config.toml
n_layer = 13
d_model = 448
n_experts = 4
experts_per_token = 1
d_expert = 544
d_shared_expert = 0
activation = "swiglu"
moe_layers = [1, 2, 3, 4, 5, 6, 7, 8, 9, 10, 11, 12]
router_score = "softmax"
normalize_top_k = false
routed_scale = 1.0
balance_loss = 0.0144
balance_bias = false
router_noise = 0.3
router_logit_norm = 1.0
router_bias = true
init_std_router = 0.0323
lr_router = 0.000269
n_head = 7
n_kv_head = 1
head_dim = 64
vocab_size = 8192
norm = "rmsnorm"
norm_place = "pre"
norm_eps = 1e-06
positions = "rope"
rope_base = 10000.0
rope_fraction = 1.0
qk_norm = false
attn_scale = 0.125
tie_embeddings = false
parallel_block = false
init = "uniform"
init_std_qkv = 0.0212
init_std_o = 0.0212
init_std_up = 0.0212
init_std_down = 0.0
optimizer = "ademamix"
lr = 0.000264
lr_mult_qkv = 0.4
lr_mult_o = 0.754
beta1 = 0.9
lr_head = 0.00561
grad_clip = 1.0
warmup_steps = 578
schedule = "wsd"
decay_fraction = 1.0
decay_shape = "sqrt"
final_lr_fraction = 0.0
batch_tokens = [32768, 65536, 131072]
seq_len = 1024
doc_mask = false
train_tokens = 419800000
steps = 5667
dataset = "wikipedia_en"
Below are experts of layer 8 (counted from 0) of a mixture-of-experts language model. Rows are named router (the router's row for the expert), gate (a neuron's input weights, with its number), up (a neuron's input weights, with its number) and show model dimensions 224-335. Each number is 128 + 32 x the weight over its row's rms, rounded and kept within 0 to 255. Numbers have three digits each.
Before each expert's rows: "mostly gets" lists some tokens that are sent to it at least half of the time. This comes from a sample of Wikipedia text that the model never trained on.

# expert 0
mostly gets: " States", "ations", "ation", " name", "ley", "ions"
router:161171109122125133078124110101143131161105092117125080113140124138104107067147086137110106149126137119114150070165105120199163086160154079156108141093104105199132108111088098091147083075161180143172137150093143183106114107143155112102112083123128101127064176086125105128154142121110161165171080109141061157072093111139099092096167152172
gate0:131143140179125124126124110102103106158145155089099098118167120157127154114110098087131115078123124153149128093101145108150124094145138122091095174143178154092142134075114125160106112190028188183170109121139088117118119103150129063124098066145166126140103187112097145118164137142153097121088054147095166193168119096160126109134112116211
up0:128118074136127171151147095191067100089120119142125105149116132087131086144135134052140140167157094130133116166120155123118120145124077145127098126128085124106087167179120076155074173089131126070154117151167076082144088168096092148086135166098108206105151149148124116141157095120092105114131057091146129105097164102080147178149123093094
gate1:076154152076161115109100085090131151097113087046089136115042115159110100158159125098158090143134141175124187092104153129137156142201113117096177159131136138119146084137121116188117092087130167104093123116136131162075173152169036164114123093119128125167152115129099134190173173125134113183133125130158130175120111159160123137115105136206
up1:129182110168148131080132131123170108100128147122161150093145090152157094101126115159116078136118092121150144125139079138128113184104107119175192135088132156097143115094155162163065078202146121081140113132135180185150072105142104130148159104118145117087124073163103158105112087126123132148056116124032057145169107119124117108103146114168
gate2:109092126135112129186129079194124161039087127177137107107148146142137105153117142108167133127164162170154093142191111136133175056118174109181101138086101159084113138139126083124095117209166126123105077101163183091137157175188143115134110123114082099159121074144194105092100073149119164133111146163138133146098117105156122046156155179117
up2:080116127139136144141083127097119161092158136130177142117076135155138158131105107146088074125129173193077123116156165087149115127132145080178179156086115144142135173061054123072148121166201133125107126150091166073099160083155120121165128143082052111148073069117186104121134082105170158131156114180150136147090190146176158112098113164111
gate3:084184117133079096149040129073088063096140129056155203120156070154157107134207142140064110100197135148133083112038148157155150112133154187090119133122165092100161165099132109152137124109145127119150122083156159112144175117130167052153146141121207137115103189064153125124163176141150149124058115131161122115157109074141143162109097078096
up3:132046144121179088114189124152123156123102197198140111167117123098106128151087168064138145077168168176151148143174125106093115185174171137124161117179145106140078104182154150145110138151104103156117126109111122126119061117147116178119117123141128102154149099164163147179090108140125145133160121133145143110078159141110132133120167144146
gate4:181099190135073104140122116138172070193086109090158142113169098191136120135098174131140135155177118143137174158120166123132194118116101164060119159165148211163134141167133097124091160137074155170123161076131151121175151154168107137081127195096189160152166144092075121158136105065173138085171099123171126152095093118146104133151091130166
up4:130096154189099099156147130101106164100152172100089114131139140090081143167108101130127125086041178178142121165120157111116068095102163145137133130166152129097136156146174133106089152141132098124085111098153107144131108135119141117151143041164124106138118133155179133150136151106131080206102129091089088043126071126094197162103096202149
gate5:101213160094142156090123067143155069109148103194124140105108123149039116096177157123148143128099143146110078128151096112108145099139125105146117148097110128130130135123124079108090179075166162139101151133093186119163104131127126126064126090155177124208136120090091120111188167137182141097092084108147088137131109128139140130063117159177
up5:080144119133155109118123138105171136120178180096156137205089123124120169118155070121169159115087093088161087033217131081098083112136110104107176148132111074151121117159224190134093125124115083087107137138121149104078135127110161112123141160121174137118069134097096089135157105082098161147188104089179082148073126161089093137114137079129

# expert 2
mostly gets: "\n", ")", " the", " that", " |", "\""
router:168093127129127130119169177155065120097148124132109147159169127145067167082123136135185144088094127111111093121138110131087124178112157109068067141138112114083127125148085151175157134152176114113156164164153147065108134114084188143112126106075153174135135112117152122123082132155187121100102138106153083143203173094114159094104066181184
gate0:171161178176112146207089054080166100123162146163101119153124082118169146168143154088083160112136166130128183131147140141173115156079168160108117087131105120113103130131112158103111169075119189125103176058141133188166122132173151104132158108103166123100151154127136064117125121097125136111119175178170059157119077136148094140047142131119
up0:189099145083138108155114149130145120098143084144114120183149083115145153199152099150075214094160115126107163144154143200156097097106101107116061089161103144138104110116142160165093141095103094161109152119127144152128122126136112122151161063113163109155118132117163094140136129142141124168214139150161096106104098113063084132095200170137
gate1:150106136135087071110121158052099129116084068115170105087137109069114091135087105153113120181189189147099191112137116176087154106156161117179144113177127150137115136100210082154117065131131156172115136063144140138174078212159115104148171091116101115132129143100108114107135136162132167150167109131120100125138095195200143115094090198168
up1:110162136088167102136119162107140124146145105068159165079143045146186146165108116074133117154118144169133164106158134164133175158139155123153129134136167126156124181161128155089087147072134134099079177144155143060138117195127120068166151139171173180123155086093148124146183168127096128115100158141135095151118099121116158178110049098179
gate2:171103123094195151095094144156118087168145126105164179125130093130180132148045152096078144121113144141151114110146221183124168149104107130171162149174063142118109089143160093070147143111067157121114071131094140172092083152149143151169158172119118111162108098146166179085090162124106117137177093126155157146104119149083073160089116102187
up2:064095146123101131142101087194125165103118081149160101085140175158159073060121165120187158159095130143122122190145110169116123105163154159147164111110105117111152107103111151116075146139141178118136139169116150171093117103106115086167070129164108131125150076109105156153184175135100103139174183140122160150044120196138146101158145133157
gate3:149102117119151095127080168192146194163222135150115168164126072120099112111176110148131133133190082125143188088144191123137131141123108106113148086175103155118129127153148166124117150118136134140109064102158144126089140138152121133110083101157120050060099147148134144127155196147123145147169115124125095166124050113135058114164134159122
up3:080102172098100044131111117104083099170123163109074139139121115152097176126111079131127142071103085108110207147154106133093186166185084143114113088104156119093167166124146105105141137118116181147100149109084147165168105078132118152074108160121119131109178142152151101127098096136120119133156106162106180115164140096117172167149092164085
gate4:127155173115131190138158102116162129105189176147133110113088088125178143162066116127093158105141056087157116150148098097103177152113122156121051098146144154154104082149150156156115135128118097092084162067127173140154134062133164103152151119114159192126124163096120136171148142072111164149111184108212107178072155167143116160141135111104
up4:081172151164124114100132134094179125140135034123169164146122224177138128166106130141084076111147124139063139133146168138135117168073108126148087125125066144101096049109111110066111136164147145089159142147053103107121133115102122106102127112127130180141162112105119202123141117161116115102144129128152121153145100086103171117119163139156
gate5:107124099152146194134136158108138141094158070104133125119095127114040177158102113125094109094186141130120137140132091127138110146095199100101183088143104177122161115160150080162120165207138137178093151128128129124116150118143129105046121118146152091139105116095092140164094128126149167104123098102122134145105072104120125127177136121179
up5:136070145133156113147105130095108127160044059107106174161145171141177103180159158122139121168102179145108097114149085089139142115107084082106150157184153148118105092170142094118135073075176151111179067150112070147080118128124102105094134120128109104100158108114102099119133147093139151128121184115128101169142142101131105103167136161160

# expert 1
mostly gets: " is", " was", " by", " \"", "°", " W"
router:094118098131119081143132113144091148151089128106147097153092170100150081139129156147063131144180076158180096061165113166120142143118125155113156127085097127092107103090194153122113072132081163188137135151153171072169112104119097143153115175163167118156180155169174110070101152122097100207101144123133164099176094132103158136171099147115
gate0:171101129075127126135138112098091191111146090174181126094140122121099156127084111149157124124212156153092098172124145067086133147147134131156117157148115139122111117106146128104075152165135084158142140143081092125026141155155092093092118160150155107133108175152106108130172049091111125111142077115147122166148124119139099157127151160087
up0:105139146099152133128160148140068147177172127140110094110131048135197147186086160128152171127196089119162135165120102105149168127134157146056154168117079097148132153117152131153085163126144085152125162140147124122135126123138102152116114097106136174128174136136155174109159173080148135144095110154124158163201175153129154098175147093132
gate1:053157089131140143155158096199141175159138159137164119097102066134104151120143150159150125110091065113152093144095163152107125169106137124186100160165166160110104137128188100167127138153143178170179150166186145074119124148114110190134134132082119189132117112164193134120153113183095140145193170162159174126180164151100147146160138120156
up1:139113174145173202112171149184122082110106136130145116133144066104162109140136064132110145123104157136165166076101145100134150112134133119139180102116084134136164086112133132139143120071097072125150155143082174150138078127125205136137133121131118190094106145176198168144176121123153104097085134104142068111142180099109081125193105160125
gate2:118122110087109149129138121119100135175156177124139121127134059155118176151130094199163165158201160148133187155144104131133132103146170100106079116125110171146146115163166109100101117126049145173137132179182128128035086096118142125078178108139107161078155149193085060094153104190109094145111097093071160115127113158089093121124131134150
up2:124132099220125155098064102155184143134143125121140093082137207167151151147133121159070126033113123123189117043169196158151142190120093068122116180142177140098112142098181119131128134132102125144131149095140165096156172186170163107121089140143097110108127126136183141159154154092150134106137088151182121113142103136155079133138114097121
gate3:172073145160149139095129072090099161148111075111143111063144144164112130118159133134155123125175109063123130146144171102149111111150216164127119111126181119090123151109125179186107126138163111162093163084095118122085089165136078124161104125121105119131131170125153138125069135110104133144191142131118135161143117115188154171136144126117
up3:117171149183121118096103112148097132086083114163110085103098150169096142104153102147126158098162122161096179099116131183102147055144147209104126128161134080106133190163179113141134154144161105124114115122163114126105141145132118078083147124169137122153077131125143120130138117106103083155184130161112107149126097108190140088171137149100
gate4:136102118117120108172116118166160110131139147149149106130159107100129132101142174110108167194150133141091122104095093125138156167149117154155135198090159131159129124148122039165187112146134099155101154079139089129101141099151107094099120136148175160099105138149145085177119147091136209128126132119124238145143114114136142119133097121105
up4:147084163186167179122076103070168146130125106118148084179164191159087175114108047143201151131089127133131189138137104122111119126114118195107079056134138114088147151167068213069132124121126169156064145170123124143106202089159167102148140138112139118151113107169133088117093185143144117082121149115111085148127139150063171122117113109127
gate5:083124070086069113126152121171147194116169127105137113106151086176102170099159139125154137158114202078156056112110074137085101145100123092167070093071180131160145115101147117133104171151108088137121143156120173118180119169131094124138154134174091106131158161097099073141112115133135063120142139118105152154133116192113120163172094150132
up5:106119141118083096107135143127142127132143142156086118129171133139145132108077136140119157104141131142123095090170083080086092156092139097125183108098085166162096167119166120177137093185098134156095159130121138137091062165117158171124040146114109146134145151147128099144119160140157125141138127129138075101035072112167127182124083147101

# expert 3
mostly gets: " his", " a", " an", " he", " it", " be"
router:141109124187093122100122134160128107135196132157122111103102110176095122150177090059160096089166111146165106207145162104158130126118069108161165139078131137103099138118115154167115189159133079098094096142098139178106099107193123108165165137128089139087120092170176084169084080098172152155171116102061114135113144119152111163123145148118
gate0:184102133175092093140195066150164170166174086066116173092101085098151143151142130114132116172087150174197134108093108069165178144087097129086116151165065122160072098139151117124169177105101156137148086150136121176154120160139117129149141150083176093138077121150147137157106140134159148126064099122185146140107091174134095164107097134123
up0:098102165188153129178196115088114119093134104147142135124119104114140168133091116178140164109067117158108141121180113112138127084107107100133106157133091068139137161091036141107111094106105101117143072088169138161153193080114158144104081186164145082132118125110154118153142106122110100107098142161155153138106144126161087174168123199134
gate1:093116148133092145111138137126120103140200129105109115149127108151172170101114104109150165094173066076147066099085128130146099160137146123120113135101046101178132104170187162156149135107075171158170125125148104135179103089153129127103167120128170170146104127224148129134099121144113147108190116115134108133119154134148127176092113100103
up1:156137185165051133118107080123098124158097140142085148156102091108163125094097083108092200146138122168131092142126172100103124158160121072120131112114141121136095163139160095076143116045117123113158120143139161128135126107154081129123089087107162116141133129131106116065097095184124083093154115090152166148083132094099118118075123091073
gate2:137144108156163122142164097114170146117132142125073091132126139161129073141151086126130111153128130122116124083146083158138084128110096136111101179098094106117136156157159151186184134081095155149108125085128118148071087129127098172108172138131139145102145115135126106162149115129200161101089121101074094097123114086125118168142149057086
up2:055172160106178109156169196121131117126110105128197153094093029208080130110110140163113152154142110075149137056151136127126156150119129134113088117115099095155131120120085101168068105117151130153159123136130118097094153106146174111156095149189105150167172127114178117097095111132076073134135170113128144143102111129150069121136135116135
gate3:082058194107081144213098134137117177151138132076146138104118119146149133085076091212103129112139092097108115146129113132153162105164078161089107137128131150159130129120052151104104086125160110196150153116151140182132119149135102156107117158190180120090062142141166101135160090123168164142184125106138155085112130121132143109155080164134
up3:134164085109087078104128207157137132136114102150150166103061083107129077108120143141187139129123121117104118074132109125119105185145158128127171128098105113140177126116169204161041132113142133136133095194166108092155104187075156157134150082109113098092153171096120182137086101140102144177149131121128163137171201156158161109060126088154
gate4:174114149126108128138083136147157146121170144105111098132123099191148162088081108132124154121176127157127154102106147104146059137087143187134106158113105171158148133093072106136153138119050142137112187087147107152110167107194152114101124126137166049176220138155137109125145129088110147134154077144073049115181103072142103087112124091198
up4:070148084101101111169138133120128195136144134124186098122136135128158100117092172166131065112101108126157065155136149147156127131178169129146179120114089135086110147169156114127118105144210161111154103140142109064130084098163174164121135153189122163106123151140082125126156116144138133086181119118111141103105143131141106137153163081116
gate5:132126144088109085156152060091139197170147141092171145062127147124126150096121095138115090143126115145167129152145126110189114145144122148083130066130096133152133070077147111149161109148110176124111136177064136072106094080166141093131130130114081145150155086084146132071132139121164061152129130172105107122127110147154078138139145089120
up5:148136120150086143140122164099115136087076131114094139125150160119153140101126146255043146134165172135075173069097138154148173102184183150079132194135173124137106134200165110102096113061154067136181167115130102097169101153114111078088119120097150147087109165111093119102179118107100135080075149119140084182179125180073137126111076154124